config = dict(
    n_experts=160,
    groups_per_token=4,
    lr_router=0.00115,
    positions='rope',
    lr=0.00348,
)
Below are experts of layer 2 (counted from 0) of a mixture-of-experts language model. Rows are named router (the router's row for the expert), gate (a neuron's input weights, with its number), up (a neuron's input weights, with its number) and show model dimensions 0-127. Each number is 128 + 24 x the weight over its row's rms, rounded and kept within 0 to 255.
Before each expert's rows: "gets" lists some tokens that make up at least twice as much of what it gets as of all text. This comes from a sample of Wikipedia text that the model never trained on. Tokens count by the router's weight.

# expert 128
gets: " A", " 1", "s", " (", " 19", " |"
router [113 132 115 134  91 121 152 102 168 148 147  96 103 163 145 170 137 121  82 141 175 109 142 106 158 110 148 125 102  94 169 163 100 137 142  98  77 104 113 139 150 149 145 143  83 164 164 138 114 101 112 157 126 101 161 127 118 117 139  95 106 101 138 122 118 133 163 139 125 106  79 131 101 136 103  95 100 152  82 122 123 132 116 116 131 154 154 138 127 100 116  94 111 161  95 134 163 123  96 116 165 108 115 149 139  99 117 136 128 142 159 172 140 114 131 132 151 105 146 116  91 149 111 159 168 120 137 150]
gate0 [124 120 126 123 153 136 102 122 105 120 105 152 147 101 143 115 106 120 178 124  95 165 103 147 120 130 122 127 197 158  92 128 151 115 116 160 181 159 163 123 115 126 103 111 181 113 124 143 132 160 154  96 116 132  88 134 147 134 120 153 141 141 114 133 147 109  93 133 137 146 203 145 146 108 125 122 183 123 157 133 117 124 120 128 145  93 113 119 169 157 108 137 150 123 155 162 113 147 138 144  90 154 150 134 111 183 129 137 134 121 118 102 120 107 100 118  82 154  97 147 179 122 146 116  97 114 121 126]
up0 [134 130 105 126 112 102 102 161 112 142  83 123  85 141 104 131 118 103 159  91 115 181 140 152 127 130  99 165 163 105 131 145 131 152  99  81 143 119 110 126 138  79 126 197 131 155 121  96 155 129 112  99 157 108 103 124  88 114 148 114 141 137 118  90 161 150 125 134 127 164 135 112 173 123 114 113  93 158 104 105 118 134 139 144 120 116 101 156 136 158 197 112 153 109 150 129 134 133 116 150 148 147 199 124  91 125 142 130 108 126 160 148 148 118 157 131 129 156 130 143 144 138 111  95 106 132 120 123]
gate1 [155 140 122 125 158 131  99 121  86 142 130 142 145 102  88  96 126 160 167 126 107 161  96 137 104 128  96 117 158 144  95  90 174 115 127 133 132 123 152 117 155 127 106 141 155 102 169 138 108 149 132 129 114 123 137 147 157  77 134 129 153 123 117 140 141 126 109 120 136 159 194 132 154 139 155 132 169 129 126 158 126 120 163  81 120 102 137 152 137 159 140 150 139 121 177 148  63 154 158 168 103 130 132 100 116 152 128 133 134  91 146 121 157 112 123 123 107 134 131 128 164  81 145  77  81 129 126 123]
up1 [139 138 156 131 140 105 146 146  94 146 154 166 108 123 132 128 102  92 115 101 141 118  84 115 132 132 126  78 126 165 108 120 171  72 141  95 133  86  99 149 121 123 147 138 125  70 129 143 132 112 138 109 149 119 159 145 161 166 107 129 126 144 171 121 174 130 129  98 131 139 110  87 132 106 112 123 123 128 159 141 123 188 136 139 119  72 107 146 105 114 100  95 104 120 170 120  88 139 113 111 111 114 125 166 173 111 143 108 184 151 114  81 113 145 132 148 109 131 106 126 128 164 106 122 128 131 123 140]
gate2 [104 129 156 101 158 119 151 137 107 119  91 108 116  97 121 125 103 142 125 147 113 173 138 161 105 131 145 128 122 156 113 107 146 118 107 172 153 172 145  88 114 141 104 110 133 121 139 118 112 170 111  98 103 137  95 109 139 136 113 165 136 191 109  98 134 155 138 134 142 129 175 106 173  98 128 144 103 167 114 198 147  97 149 118 116 101 133 116 150 119 140 119 154 129 127 132 121 114 126 159 117 170 129 107  92 169 136 150 137 170  97  93  76 119 150 126  81 116 153 130 144 104 153 113 117 108 131 142]
up2 [112 129  76 144 123 125 112 113 109 159 106 157 103 150  90 145 120 176 117 127 129 107 166 127 157  72 111 127 131 114 110 152 122  81  88 113 153  78 124 120 119 128 166 153 137 174 105 107 138 131  94 134  87  60 105 166  62  93 159 133 137 131 104 131 139  93 143 113 106 149 135  78 138 108 102 135 146  90 110 111 128 118 138 130 149 121 114 120 158  88 111 117 149 119 127 131 143 163 109 130 118 150 150 112 166 136 119 140 113  84 103 151 138 126 101 152 145  93 141 122 130 139 115 134 143 136 114 140]
gate3 [149 126 138 109 155 119 129 118  83 133 122 129 132  93 116 102 112 111 143 114 103 113  95 118 104 128 149 158 167 174  97  89 148 122 156 140 163 115 150 121  92 100 112 130 154 102 129 121 140 182 138 159 141 114 102 138 128 131 100 105 144 153 142 101 153 114  93 145 178 165 120 127 177 115 163 125 131 103 135 134  93 133 150 126 157 140 123 125 155 168 118 136 140 135 141 141  88 128 180 126 104 131 158 126 124 160 116 122 141 125 133  99  82 116  77 102  79 172  92 122 146  87 164  89 102 127 122 117]
up3 [109  84 152 115 120 141  98 118 111 101 125 147 108 140 102  81 112 108 130 125 135  92 116 151 115 124 118  91 132 118 114 154 121 147 145 148 107 145 141 128 138 123 151 161 137 157 162 110  85 152 104  93 160 135  97 108 125 164 127 135 109 135 136 123 144  87 116  96 101 109 117 106 127  68 160  71 113 127 118 148 132  90 139  80 115 120 123  86 178 120  84 115 178 163  99  94 119 130 137 107 178 122 117  92  96 111 165 125 104 122 120 128 143 121 159 119 161 128 109 105 151  96 151 111 110  98 134 121]
gate4 [131 155 121 107 143 129  95 128  81 139 120 151 142 113 100  97 109 151 169 134 101 140 116 155  94 138 103 127 183 162  89  91 129  94 100 148 131 143 169 155 101 129  90 127 169 103 117 128 142 142 140 123 140 137 121 115 166 126 122 163 176 146 127 119 148 108  97 127 137 181 145  99 176  69 151 139 132 110 135 123 145 136 126 135 110 116 135 132 171 170 141 168 149 120 153 158  87 132 156 137 115 153 112 152 124 161 148 122 138 140 125  95  92 145 110 123  93 143 102 149 160 101 137 111  85 132 114 117]
up4 [104 108  96 163  94 142 151 126 149 125 116 142 166 156 122 175 135 165 121 111 149 123 128 124 123 120 123 107 128 141 133 120 131 101  94 143 159 160 162 163  96 131 139 110 128 150  98 126  99 120 132 152 128 109 136 126 186  46 131 119 153 118 146  78 120 111 153  93 155 155 138 152 112 108 166 100 117  93 130 128 108 153 123 125 113 107 160 122 115 137 146 135 116 143  97 186 161 152  90 110  93 136 112 101 114 155 136 130 129 114 148  99 120 127 102  96 160 106 139 126 136 192 107 160 133 112 113  98]
gate5 [129 111 149 108 147 142 113 117  81 142 118 171 149 119  98  93 136 109 184 110 105 146 114 165  91 140 123 151 155 161 135  86 149  97 146 136 130 148 157 145  79 110  93 118 173 113 107 139 139 150 168 113 134 132 143 149 154 109  94 176 174 177 111 149 164 144  84  89 153 147 146 142 152 111 167 116 142 143 149 136 141 125 124 151 124 103 112 143 151 153 123 143 135 132 163 140  98 149 154 138 109 137 147 131 122 162 150 131 153 130  90  91 111 163 121 128  93 142 103 137 139  91 125  90 128 127 144 134]
up5 [133 135 135 163 129 133 118 133 136 140 130 110  94 157  81 115 102 118 121 140 119 121 134 147 109 143 147 134 126 145 121 108 167  97  95 109 177 143 152 146 140 121  85 142 127 125 130  89 102 118  82 193 115  88 161 141 131  86 119 118 138 129 167 126 113 107 139 164 115 145 141 114 136 154 107 129 165 121 122 116  90 137 148 180 114 148  98 135  87 129  95 143  82 137 123 125 149  63 138 143 133 135 147 183 105 149 161 117 143 109 156 163 157  90 158 114 149 156 111 111 147 136 167 144 107 126 120 155]
gate6 [129 127 142 102 185 112 115 124  61 127 145 175 151  91 125 125 121 106 162 125  93 143 135 135  85 119 142 127 156 155 108  77 156 137 133 143 134 145 141 143 116 136 100 140 144  97 123 113 148 150 149 106 141 113 137 124 160 122 109 161 185 150 132 162 156 152  66 102 122 147 160 123 152 124 139 136 181 151 160 137 130 121 132 124 140 114  94 121 141 167 120 164 141 131 151 131  88 143 153 152 100 155 133 133 130 172 145 134 155 129 111  96 126 128 133 113  72 143 118 121 151  70 137 102 109 103 124 134]
up6 [105 147 200 107  83 146 129 184 133  99 151  93 150 113 145 108 127 115 132 137 132 115 133 133 163 143  99 147 143 154 116 138 141 157  93 141 117 148 130 128 128 123 129 149 140  95 109 164 127 131 104 135 126 125  87 142 108 137  92 105 134  90 154 149  94 144 138 136 109 136 140 130 164  71 180  94  92 105 139 125 131 110 159 174 107 128 153 149 147 159 108 145 107 129 101 127 128 106 152 120 155 115 156 163 103 139 138 118 146 161 132  98 147 117 101 124 151 165 101 164 100 177 170 131 108 124 147  98]
gate7 [168 128 122 134 171 168  86 126  67 138 122 160 137  90  99  97 122 118 177 123 103 136  95 128 123 169 149 160 136 160 114 105 143  95 107 130 131 145 120 122 112 123  65 129 176 114 134 136 132 177 161 110 148 163 138 149 130 131 124 144 146 159 132 140 133 129 122 135 146 153 175 127 177 119 135 144 174 109 144 147 123 154 145 115 127 106  75 135 155 145 115 158 131 121 166 144 109 127 166 135 122 146 133 116 137 166 133 157 137 124 121 112 110 152 155  97  82 149  85 151 132  98 127 112 106 137 104 130]
up7 [105  83 143 138 121 101 138 147 112 163 111 131 114 143 141 137 125 125 128 103 126 122 185 157 124 118 124  95 137 132 104 134 126 137 103 114 102  91 100 129  96 113 172 126 117  86 101 147 154 127 121 135 118 104 114 112 169 149 117 165 121  80 146 141 139 170 141  91 134 137 143 100 118  53 176 162 111 162 131 135 133 140 124 161 119 127 170 179 108 142 160 107 166  88 150 108  87 146 127 136 128 159 129 118 111 108 129  92 107 107 126 136 137 158 146 162 119 151 127 114 121 159 107 125 107  80 169 129]
gate8 [140 119 151 105 156 139  94 148  86 136 117 152 152  98 108  85 111 120 167 126 101 139 106 161 107 151 132 132 156 173  98  98 167 101 108 151 149 132 157 129 103 103 104 130 169  97 100 121 144 162 163  96 133 152 124 130 145 136  90 150 153 163 115 131 162 149  90 114 143 156 168 116 167 106 180 142 154 120 155 147 119 119 111 121 139 107 110 126 140 173 110 159 141 112 172 151 122 132 155 135 106 144 146 131 118 173 139 145 126 124  98  99 113 135 135 134  83 150 102 149 138  93 135  91 103 120 121  94]
up8 [121 148 142 144 137  92 117 144 149 139 151 149  82 127 110 135 127 124 143 123 115  48 134 131  91  88 132 132 109  73 129 132 141 144 157 113 104  94  90 114 123 148 184 118 128 112 116  98  87 137  90 117 166  83 123 135 114 141 125 118 120 127 137 137 128  88 164 119 102 142 146 141 141 101 129 115 124 140  95 125 117 126 112 162 103 126  90 113  90 165  83 113 102 138 148  80 133 153 143 132 155 108 149 164 133 109 147 117 134 102 127 148 178 114 190 164 135 130 118 109 114  88 100 112 122 118 139 113]
gate9 [127 132 133 111 155 101 101 150 107 133 130 154 149  95 137 112 103 135 145 137  99 130 127 132 116 156 131  99 148 135  98  84 121 122 130 160 150 132 178 152 125 143  93 113 156 122 127 114 111 148 118 134 160 123 140  93 143 139 109 139 179 113  71 124 120  77  94 148 132 124 149 109 105 101 177 141 147 117 129 113 119  89 138  80 136 102  93 128 162 155 142 164 128 131 138 146  54 126 136 139 112 162 105 131 126 177 113 158 128 124 119 141  98 135 118 159  98 132 119 144 152 104 142 113  69 110 165  78]
up9 [180 105 131 116 152 174 127 158 109 138  71  92 112 111 141 122 156 118 128 121 153 107 139 142 151 184 128 135 143 101 103 106 116 106 138 113 137 105 147 129 160 139 153 109 104 103 105 123 177 136 153 140 121 126 113  91 117 103  94 173 132 128  87 105 123 102 130 153 145 185 145 125 120 114 185 142 102 151  95 139  74 104 117 162 109 116 111  90 121 131 179 146 125  94 115 128 142 176 101 144 150 116 163 106 114 108 118  81 130 150 131 133 120 159 133 114 157 127 123 113 145 118 125 117  99 150 131 138]
gate10 [126 131 145 119 144 153 115 123 115 135 101 183 117 101 113  96 101 118 144 154  75 138 129 123 147 122 148 137 161 147 124  98 110 136 103 112 154 125 176 134 145 141  94 130 151  98 152 151 158 138 139  93 123 118 116 142 127 143 120 136 143 139 141 132 136 160  92 152 125 173 154 134 175 111 138 167 145 149 139 183 108 116 109 111 139 126  94 123 169 145 121 166 162 106 166 142  94  96 190 126 118 159 148 162 111 195 157 140 139 133 105 125 106 138 142 130  93 124 118 152 142  81 144 100 118  91 144 138]
up10 [141 112 157 158 117 119 125 196 145 101 122 121 143 130  90 106 154  95 101  75 102 132 111 139 111 160 162 130 149 114 109 135 159  92 101 117 125 123 148 105  90 159 107 123 146 156 102 113 145 165 148 108 133 129 127  73 101 118 177 126  97 116 110  99 122 105 125 132 150 142 161  96 125 117 119 128 126 141 135  87 111 137 153 108 121 154 112  95 113 152 105  97  96  95 114 125 153 111 129 147 121 162 164 157 102 138 113 103 118 128 139 108 127 105 179  87 134 116 119 117 141 168 106  82 131  87 120 170]
gate11 [139 168 149 109 128 151 118 118 115  97 108 153 137  72 159 138 133 140 127 143  84 159 138 153 116 125  99 115 166 141 119 114 167 125 115 130 143 142 157 116 113  92 118  98 158  88 126 151 140 134  98 150 134 118 117 138 132 142 129 153 147 125 127 134 134 131 113 123 114 159 143 107 159  98 131 117 149 187 130 197 173 157 119 133 138 105 108 142 182 155 139 132 135 134 101 159 119 143 134 117 101 144 162 125 108 161 146  92 154 161 139  91 124 153 143 117 112 130 121 159 152 112 171  77  64 103  98 104]
up11 [122 114 141 122 106  97 116 141  96 107 145 153 137  95 120 123 119 181 118 106 128  59  89 130 159 113 122 126 107 140 128 142 170 127 123 107 137 124 156 109 146  85 120 147 133 133 115 148 126 134 103 111 127 114 108 147 114 144 133 120 137  87 126  72 135 151 136 113  97 120 103  88 121 100 104 106  84 122 166 161  82 125 138  89 139 114 186  96 168 106 100 144 114 103 109 102 171 118 143 137 133 115 126 158 189 135 146 126 147 122 102 146  93 101 100 158 132 103 126 154 158  90 127 119 125 127  92 101]
gate12 [139 139 138 131 156 157 110  92  82 128 120 175 148 108 107 110 111 113 178 117  91 151 115 160  92 143 138 144 159 170  93  96 137 100  98 147 140 155 159 136  90 109 100 130 160  96 112 142 149 154 162 124 136 145 139 127 133 131 105 137 142 159 122 132 157 146  77 133 149 176 151 113 164  97 160 129 143 144 162 149 145 138 120 132 144 105 108 105 154 147 123 151 123 130 164 137  98 132 168 137 119 135 124 147 125 163 116 122 135 141 113  70 133 145 120 115  99 139  92 150 143  91 147  69  83 125 138 101]
up12 [128 136 145  92 145 136 130 154 177 106  93 103 144 117 149  92 107 162 119  99 142 130  88 140 120 148 121 161 111 112 118 116 162 131 127 147 170 133 108  83 169 141 147 118 123 148 115 128  79 157 163  93 107 135  89 103 184 143  82 150 137 155 139  96  85  82 165 139 143  93 162 119 109 146 118 149 142 102 121 152 124 113 122 143 105 111 126  96 134 116 166 135 154 106 128 129 137 148  77 110 130 121 111  99 113 107 131 131 181 109 150 118 107 151 128  85 133  94 140 118 156 126 123 117 137 151  94 145]
gate13 [162 119 146 102 160 133 117 130  81 123 116 147 148  97 133  82 110 128 156 111  85 155  99 142 104 145 159 150 178 147 126  82 172 128 110 154 168 128 156 133 107 138 107 114 158  93 118 136 151 127 150 103 145 154 127 131 145 112 105 153 157 174 129 135 118 134  60 108 147 155 181 121 169 128 165 145 158 108 181 134 142 133 116 145 118 106 101 116 150 154 139 156 145 118 167 141 110 145 169 129 104 140 137 147 125 149 121 122 126 118 121  99  99 130 112 107  97 141  92 132 162 110 134  97  92 115 131 120]
up13 [107 163 171  86 127  79 136 129 111 107 155 140 138 138 140 129  96 134  99 109  95 149 118 105 124 123 127 111 131 126 125 104 146 128 150 129 139 146 174 137 110 178 144 110 132 128  99  76 134 162 176 152 154 132 145 138 140 102 130 133 156 110 170 127 113  97  86 113 129 105 154 140 109 166 168 115 170 147 144 101 108 173 132 143 132  82 104 128 146 141 112 140  95 168 117 120 131 124 103  80 107 111 134 139 117 131 142 116 164 117 111 114 118  77 119 118 126 157 141 113  81 176 120 140 138 150  71 122]
gate14 [146 122 147 108 165 143  97 142  86 136 123 152 142  79 131 103 115 130 178 114  94 162 109 145 110 127 143 127 178 153  89 107 160 121 135 154 148 122 136 139 114 112  85 111 168  97 125 153 152 139 169 127 128 151 133 118 148 116 122 161 165 175 124 149 157 101  82 113 133 162 171 109 163 131 142 121 177 126 138 150 156 120 150 141 142 142 129 132 144 170 144 144 138 119 176 152 102 150 142 141 120 138 139 140 124 164 157  99 116 130 122  98 105 135 150 104 104 164 105 155 145 107 129  91  80  89 129 127]
up14 [191 172 148 145 134 100 126 119 138  93 141 108 129 126 121 126 106  94  97 125 115 159 126 148  96 158 134 158 140 151 163  86 132 150 136  91 140 127 134 108  75 142 117 184 100 133  75 109 149 132 142  92 133 125 139 155 109 148 117 113 154  97  94 106 119 141 118 125 132  89 148 153 128 178 150 128 143 147 149 137 148 116 119 148 134 105  87 116 130 128 132 110  90 116 102 129 141  91 156  72 134 135 154 159 106 152 126 151 138 130 148 140 116 116 126 117 116 142 157 134  82 155 180  79 142 128 165 143]
gate15 [134 128 138 123 160 157  95 141  80 137 107 141 148  88 132  98 114 146 173 123  90 149 137 173 120 153 131 130 172 168 112  94 152 120 115 134 153 137 144 111 120 139 107 115 159 127 123 128 124 157 157 129  98 137 106 119 148 114 114 150 138 156 116 135 143 122  90 104 149 175 170 108 168 122 157 142 179 123 144 157 179 139 130 112 133 104  88 122 144 154 117 156 135  98 192 156 108 119 157 141 118 154 134 149 117 165 149 146 142 145 100  97 109 153 118 132 103 153  82 150 158 116 148 106  87 136 129 105]
up15 [135 121 125 115 152 166 125  78  98 117 156 112  97 137 144 117 119 102 129 110 104 123 110 132 127 127 146 176 139 138 107 135  91 135 134 136  83 141 185 170 119  98 127 163 163 119  77 139 106  99 147 126 118 126 132 153  93 116  91 134 137 117 153 117 135 115 133 122 109 111 117 136 131 129 179 155 116 147 163 142 106  56 109 138 124  84 133 153 199 129 110 176 152 145 135 109 103 123 116 133 150  84 124 134 115 167 127 115 127 150 131 112 132  90 108 124 146 121 124 127 159 103 123 147 116 184 169 133]
gate16 [170 146 135 101 141 117 115 124 129 144 113 144 117 101 105  96 165 125 149 153  66 155 127 110 127 156 151 144 157 148 117 120 181 146 106 147 135  82 128 115 125  94 104 111 141  96 124 121 139 135 155 104 158 154 130 150 166  92 109 141 175 116 137 135 119 123 106 137 128 168 164 113 175  99 185 134 161 137 135 150 147 130 119 117 114 162 124 165 150 179 136 146 115  97 171 157 112 115 171 124 125 150 132 133 143 178 130 133 112 145 115 104 141 156  94 122 112 118 105 149 159 108 163  94 102 138 119 105]
up16 [150 145  73 148 108 138 135  90 138 179 118 129 148 126 135 157 154 145 139 105 105 134 118 108 138 116 115 171 150 104  92 145 140  91 163 126  84 129 115 124 124  97 112  94  94  80  75 137 139  86 125 151 118 126 131 171 117  99  98 149 163 109 132 109 126 145 169 149 110 176 127 129 158 143 160 149 143 149 117 127 127 127 122 162 113 111 179 165 150 153 156 136 106 129 137 134 111 113 100 152 146  96 141 153 177 150 127 113  86 134 127 135 112 145 128 140 114  92 154 164 114 144 143 124 167 158 118 104]
gate17 [136 119 152 113 162 137 123 137  71 108 111 153 155 100 119  85 120 129 162  98  90 131 113 146 103 139 119 147 156 152 104  74 171  84 109 153 141 124 158 127 116 140 107 112 159 105 114 125 141 140 140 109 120 164 118 120 166  99 119 143 140 174 107 135 115 127  74 121 160 181 176 108 167 117 178 143 168 126 176 143 134 127 140 124 109  86 100 117 138 168 122 131 131 110 159 128 110 155 145 136 119 152 142 110 118 156 127 116 139 122 117 103 100 119 120 129 100 155  97 139 152  97 138 117  78 127 139 114]
up17 [141 135 105 119 124 128 119 117 124 181 148 154 101 115 137 153 101 148 149 173 135 148 110 178 124 144 135 127  99 108 136 145 169 125 109 134 124 131  98 112 163 103 122 152 137 123 162 176 107 109 108 134 147 136 110 137 175 116 133 102 129 114 154 131 142 144 155 111 132  99 123 146 126 151 118 120 128  86 103 165 121  61 123 123 146 126 151 168 134 104 171 138 177 160 104 160 120 143 118 165 154 114  99 154 111 129 130 112 157 131 144 125 138 196 159 142 110 113 132 169 138  79 162 112 159  79 121 138]
gate18 [162 123 140 141 159 143 144 133 101 136 117 144 129  90 135  91 121 106 170 118  86 131 117 150 124 137 139 117 160 163 117 105 155 114 107 124 166 172 154 105  90 109  92 112 182  98  92 131 136 150 159 125 119 140 118 153 157 122 119 159 149 142 156 116 176 123  90 105 143 156 160 124 149 103 146 133 163 135 151 157 123 125 153 129 124 109 119 114 149 146 125 161 136  93 165 180  93 150 146 162  89 131 148 130 122 180 146 142 145 165 125 112 126 144 121 120  64 134  84 130 135  88 133 110 101 120 128 115]
up18 [159 121 143 168  97 187 124 153 133 139 114  82 137 139 156 142 125  90 120 140 135 123 121 111 125 135 123 154 127  98 156 123 150 107 170 165 149 100 141 116 102  62 115 157 129 131 145 144 160 152 133 126 104 178 132 122 117 142 111 141 144 123 130 156 111 113 113 146 177 124 100  96 169 153  91 131 113 131 145 172 129 111 128 105 173 138 113  98 149  91 140  88 113  84 151 132 121 107 172 137 101  97 131 159 133 116 158 117 128 169 127  81 119 151 111 125 120 116 127 175 117 137 125 136 130  99  95  95]
gate19 [112 134 123 131 119 138 123 111  81 112 136 178 151  77 124 117 130 136 189 155  87 163  89 151 105 129 129 133 173 150 133  89 183  82 124 123 133 139 114 125 118 146  88 151 144 118 107 126 150 125 154 160 127  98  77 146 170  83  96 135 185 170 121  93 156 137 120 108 186 122 162 137 142 117 138 116 143 113 122 135 140 125 131 134 135 147 120 118 130 146 125 161 141 110 154 178  95 111 142 101  98 122 110 119 116 160 124 138 119 144 117 102  99 110 146 124 102 130 108 144 143  94 129 105 120 115 104 133]
up19 [129 182 108  91 181 114 112 127 128 153 130 118 106 136 101 138 110 165 126 158 125 115 105 153 119 125 107 145 126 128 138 133 154 157 141 151 173 139 164 154 156  90 127 121 127  99 150  99 115 111 128 155 130 145  95  75 108 185 120 100 104 121 122 143 105  58 104 120 119 106 133  93 143 146 139 122 151 148 115 113 119 164 139  88 109 144 106 134 179 135 165 140 144 127 148 125 107  79 135 102 131 145 141 116 155 135 167 133 125  71 106 165 124 138 109 157 113 124 126  84 127 122 140 118  92 151 104 110]
gate20 [152 128 120 123 162 125  91 112  79 124 135 171 105  96  77 108  95 132 152 109  74 135 126 173 116 119 155 131 176 161 137 108 145 144  95 136 144 146 123 148 105 126  94 123 123 107 106 122 152 149 143 115 143 136 133 133 166 139 117 154 143 144 152 145 135 144  90 145 118 160 159 138 150 124 138 154 161 155 182 146 130 151 139 111 113 139 133 143 162 133 133 167 165 117 210 141 110 110 159 133 136 142 170 142 122 181 123 123 123 141 121  95  92 135 106 113  79 131 120 132 144 105 137 108  89 131 124 119]
up20 [136 129 146 102 133 143 130 167 177 106  98 120 154 119 140 139 162 132 130 192 122 137 110 147 183 153 130 125 139 124 116 138 144 138 149 112 129 138 114 102 152  93 123 140 137 103 167 114 124 107 152  96 129 146 154 118 154  92 118 132 146 112  76 116 100  92 133 114 141 156 146 173  92 113 134 137 116 130  91 153  67 130 103 146 111 130 117 103 172 141 173 135 162 114 121 186 112 131 131  88  75 170 120 111 125 126 103 111 117 108 147 154 120 151 130 160 141 157 143 168 132 141 147 114 130 104 105  96]
gate21 [142 100 134 123 150 164  92 143  97 148 109 151 146 101  94 121 114 162 184 118 103 137 126 133  92 140 123 146 208 160 144  81 164 132 143 117 156 132 131 142 103 130 107 125 167 109 143 154 158 147 121 129 141 126 132 114 159 128 126 168 163 148 135 141 121 132  85 112 158 169 156 121 159 126 159  95 157  96 139 149 120 156 102 115 144 142 110 113 142 149 160 119 171 124 167 148  52 141 178 134 124 128 134 154 136 141 124 142 143  95 133 129 141 145 118 113 127 124 114 143 142 127 150  82 116 122 145 147]
up21 [126 115 106 174 118  70 121 144 115 150 159 140 175 100 130 137 120 127 125 123 114  87 125 146 107 133 102  76  86 146 117 101 125 133 138 149  87  65 123 148 134 167  99 103 119 107 141 118 144 151 133 119 133 121 161 138 183 113 104 143  94 141 112 106 155 196 125 122 158  84 139 120 119 147 148 131 170 146 104 154 112 115 111 115 114 116 114 116 122  98 149 135  77 130 147  99 145 156 112 143 153 123 162 142 156 147 192 113 154 110 109 151 114 133 124 135 104 104 142 118  88 129 129 127 155 137 118 118]
gate22 [130 139 145 105 175 129 119 131  36 116 102 161 157  94 120 105 108 102 180 118 115 151 129 158 131 140 125 136 148 157  94  91 135 109 113 129 142 159 159 137  86 139 100 135 161 107 122 138 156 136 143  97 128 125 126 127 164 110 119 167 172 128 112 132 140 140 109  96 152 182 181 105 159 151 146 130 162 109 139 120 126 123 128 150 111 111 106 126 143 167 120 140 159 113 148 152 108 167 145 144 115 170 142 138 134 169 102 128 125 145 114 117 135 159 104 127  90 149  97 131 156  91 134 107 108 133 146 122]
up22 [144  70 121 133 144 113  91 147 135  80 118 118 175 115 166  94 110 149 138 133  95 126 132 153  94 148 135  92 150 172 166 157 132 105 110 147 137 159 181 114 161 104 126 143 128  92 118 115 155 140 118 122 135 173 164 136 123 137  86 147 113 107 177 140 129 129 126 107 134 110 122 117 137 155 136 157 110 124 161 143 183 102 112 133 145 148 105 117 143 168 103 137 115 127 129 125 101  98 150 121 126 144 101 150 144 148  82  93  93 125 133  78  91  94 119 161 128 135 137 137 107  94  86 132 125 136 135 134]
gate23 [131 125 137 137 163 132 123 122 105 122 116 168 133  81 123  98 108 124 151 100 116 117 134 155  87 120 154  63 144 161 116 116 124 147 138 143 159 132 154 117 105 107  98 118 167 101 122 111 118 135 119  96 155 138 125 133 165 106 122 150 154 127 114 154 130 143 106 121 155 128 155 110 153 113 115 145 148 116 167 162 106  89 129 160 124 118 117 105 131 162 138 164 140  92 161 140 133 141 177 158 128 165 148 108 119 201 116 138 133 138 113 123 128 124  92 124  74 155 105 159 158  87 153  91 102 101 140  81]
up23 [125 144  96 136 127 100 152 111 141 131 151 147 124 104 101 147  91 116 119  87 122 124 136 128 117 137 162  42 132 140 143 118  94 138 110 128 109 133 105 130 115 125 125 135 105 147 142  89  98 145 100 139 121 102 183 138 173  77 173  97 127 109 152 101  97 153 150 161 108 150  88 139  78 150  81 111 113  97 124 153 151 132 129 107 141 144 157 125  96 104 131  96 100 118 146 144 142 142  94 113 140 131 148  81 126 131 126 151 122 148 123 109 184 121  98 111 142 109 150 101 133 131 121 134 161  95 112 103]
gate24 [124 119 129 132 150 138 107 123  91 139 124 159 133  82 124  82 106 126 162 125  78 135  81 134  86 147 118 119 168 163 108 104 151 117 112 154 154 191 133 136  99 101 104 124 176 113  92 144 138 175 150 112 153 136 126 116 169 147  77 138 154 153 131 137 164 131 100 116 137 127 160 131 168 122 140 134 129 110 139 148 135 135 167 123 119  98 127 132 163 131 127 162 166 109 183 141 103 134 156 153 126 139 119 120 126 167 128 128 105 137 127 115 127 156 110 139 106 145  76 145 172 121 114  85 121 119 113 105]
up24 [152 100 132 110 105 107 142 136 136  94 109 134  87 148 106 168 113 154 129 103 130 147 166 113 116 147  87 168 144 129 119 136 103 120 125 180 147 121 160 121  99  94 158 145 129 111 107 101 126 140 161 123 110 143 116 113 140 140 132 146 138 122 187 108 183 129 121 100 132 110  94  62 109 120  95 144  92 169 116 145 120  95  88 127 104 107 100 147 133 102 114  78 151  94 140 135 130 154 121 156 149 115 137 138 134 126 173 119  71 126 130 129 118 112 134 104 163 125 118  93  74 144 132 113 148 142 104 133]
gate25 [146 123 138 123 163 141 100 125  84 140 117 155 149 107 121  86 118 118 175 120  78 125 107 159  99 144 135 138 154 183 112  83 141 113 104 133 167 145 145 117 112 132 114 109 161 107 117 134 145 163 155  94 142 143 102 135 171 126 100 156 148 144 131 136 145 136  75 129 132 176 168 126 166 100 165 155 155 131 172 149 119 134 121 110 118 109 120 137 158 152 110 154 152 108 161 151 109 136 154 138 105 149 138 129 125 178 134 122 138 134  96 102 116 145 130 122  96 151 101 136 172  82 126  89  89 120 124 116]
up25 [131 145 149 117 118 130 124 136 117 105 147 146  90 132 150 132 104 168 149 118 127 138 152 106 119 141 139 121 113 114 114 130 123 116 141 111 121 126 147 126 159 192 146 141 106  98 122 127 128 134 124 124 119 135 151 149 112 137 134 152  99 132 114  98 168  89 154 111 133 144 136 117  80 157 198 131 157 128  98 150 103 116 152 128 128  86 126 197 148  73 111  88 114 168 147 128 156 173  93 104 155 103 106 123 169 138  84  77 137 121  97 106 115 106 121 117 143 116 141 104 143 162 141  80 116 147  88 129]
gate26 [159 121 141 105 163 131 102 126  97 150 134 163 159  97 121 122 109 135 170 113 101 144 106 143 107 137 127 159 184 168 102  78 159  99 124 149 122 149 154 159 103 139 107 108 165 101 134 135 132 123 137 112 135 137 101 131 160 142 105 174 164 193 134 131 132 131  81  85 159 158 147 129 163  82 143 147 141 121 142 151 151 151 140 113 106 120  98 128 160 163 158 152 161 136 173 128 105 144 159 129 120 137 107 130 148 162 125 145 128 114  89 108 106 137 127 125  92 147  99 142 144 132 126 106 107  98 111 124]
up26 [133 175 143  94 155  92 129 146  94 163 126 120 129 107 120  88 120 121 107 134 142  88 138 173 112 153  95  98 107 128 151 106 119 117 153 119 163 169 126 134 170 150 119 116 110 130 168 102 126 156 138 171  90 120 134 111 140 166 120 120 125 159 105 140 141  74 116 162 127  81 134  67 143 159 119 150 141 132 112 105 143 131 182 165 143 157  76 139 100 120 106 149 126 116 142 101 131 147 121 149 153 128 181 141 156 123 152 115 150 133 139 124 121 130 121 135 126 141 132 108 133  91 123 126 118 171  83 145]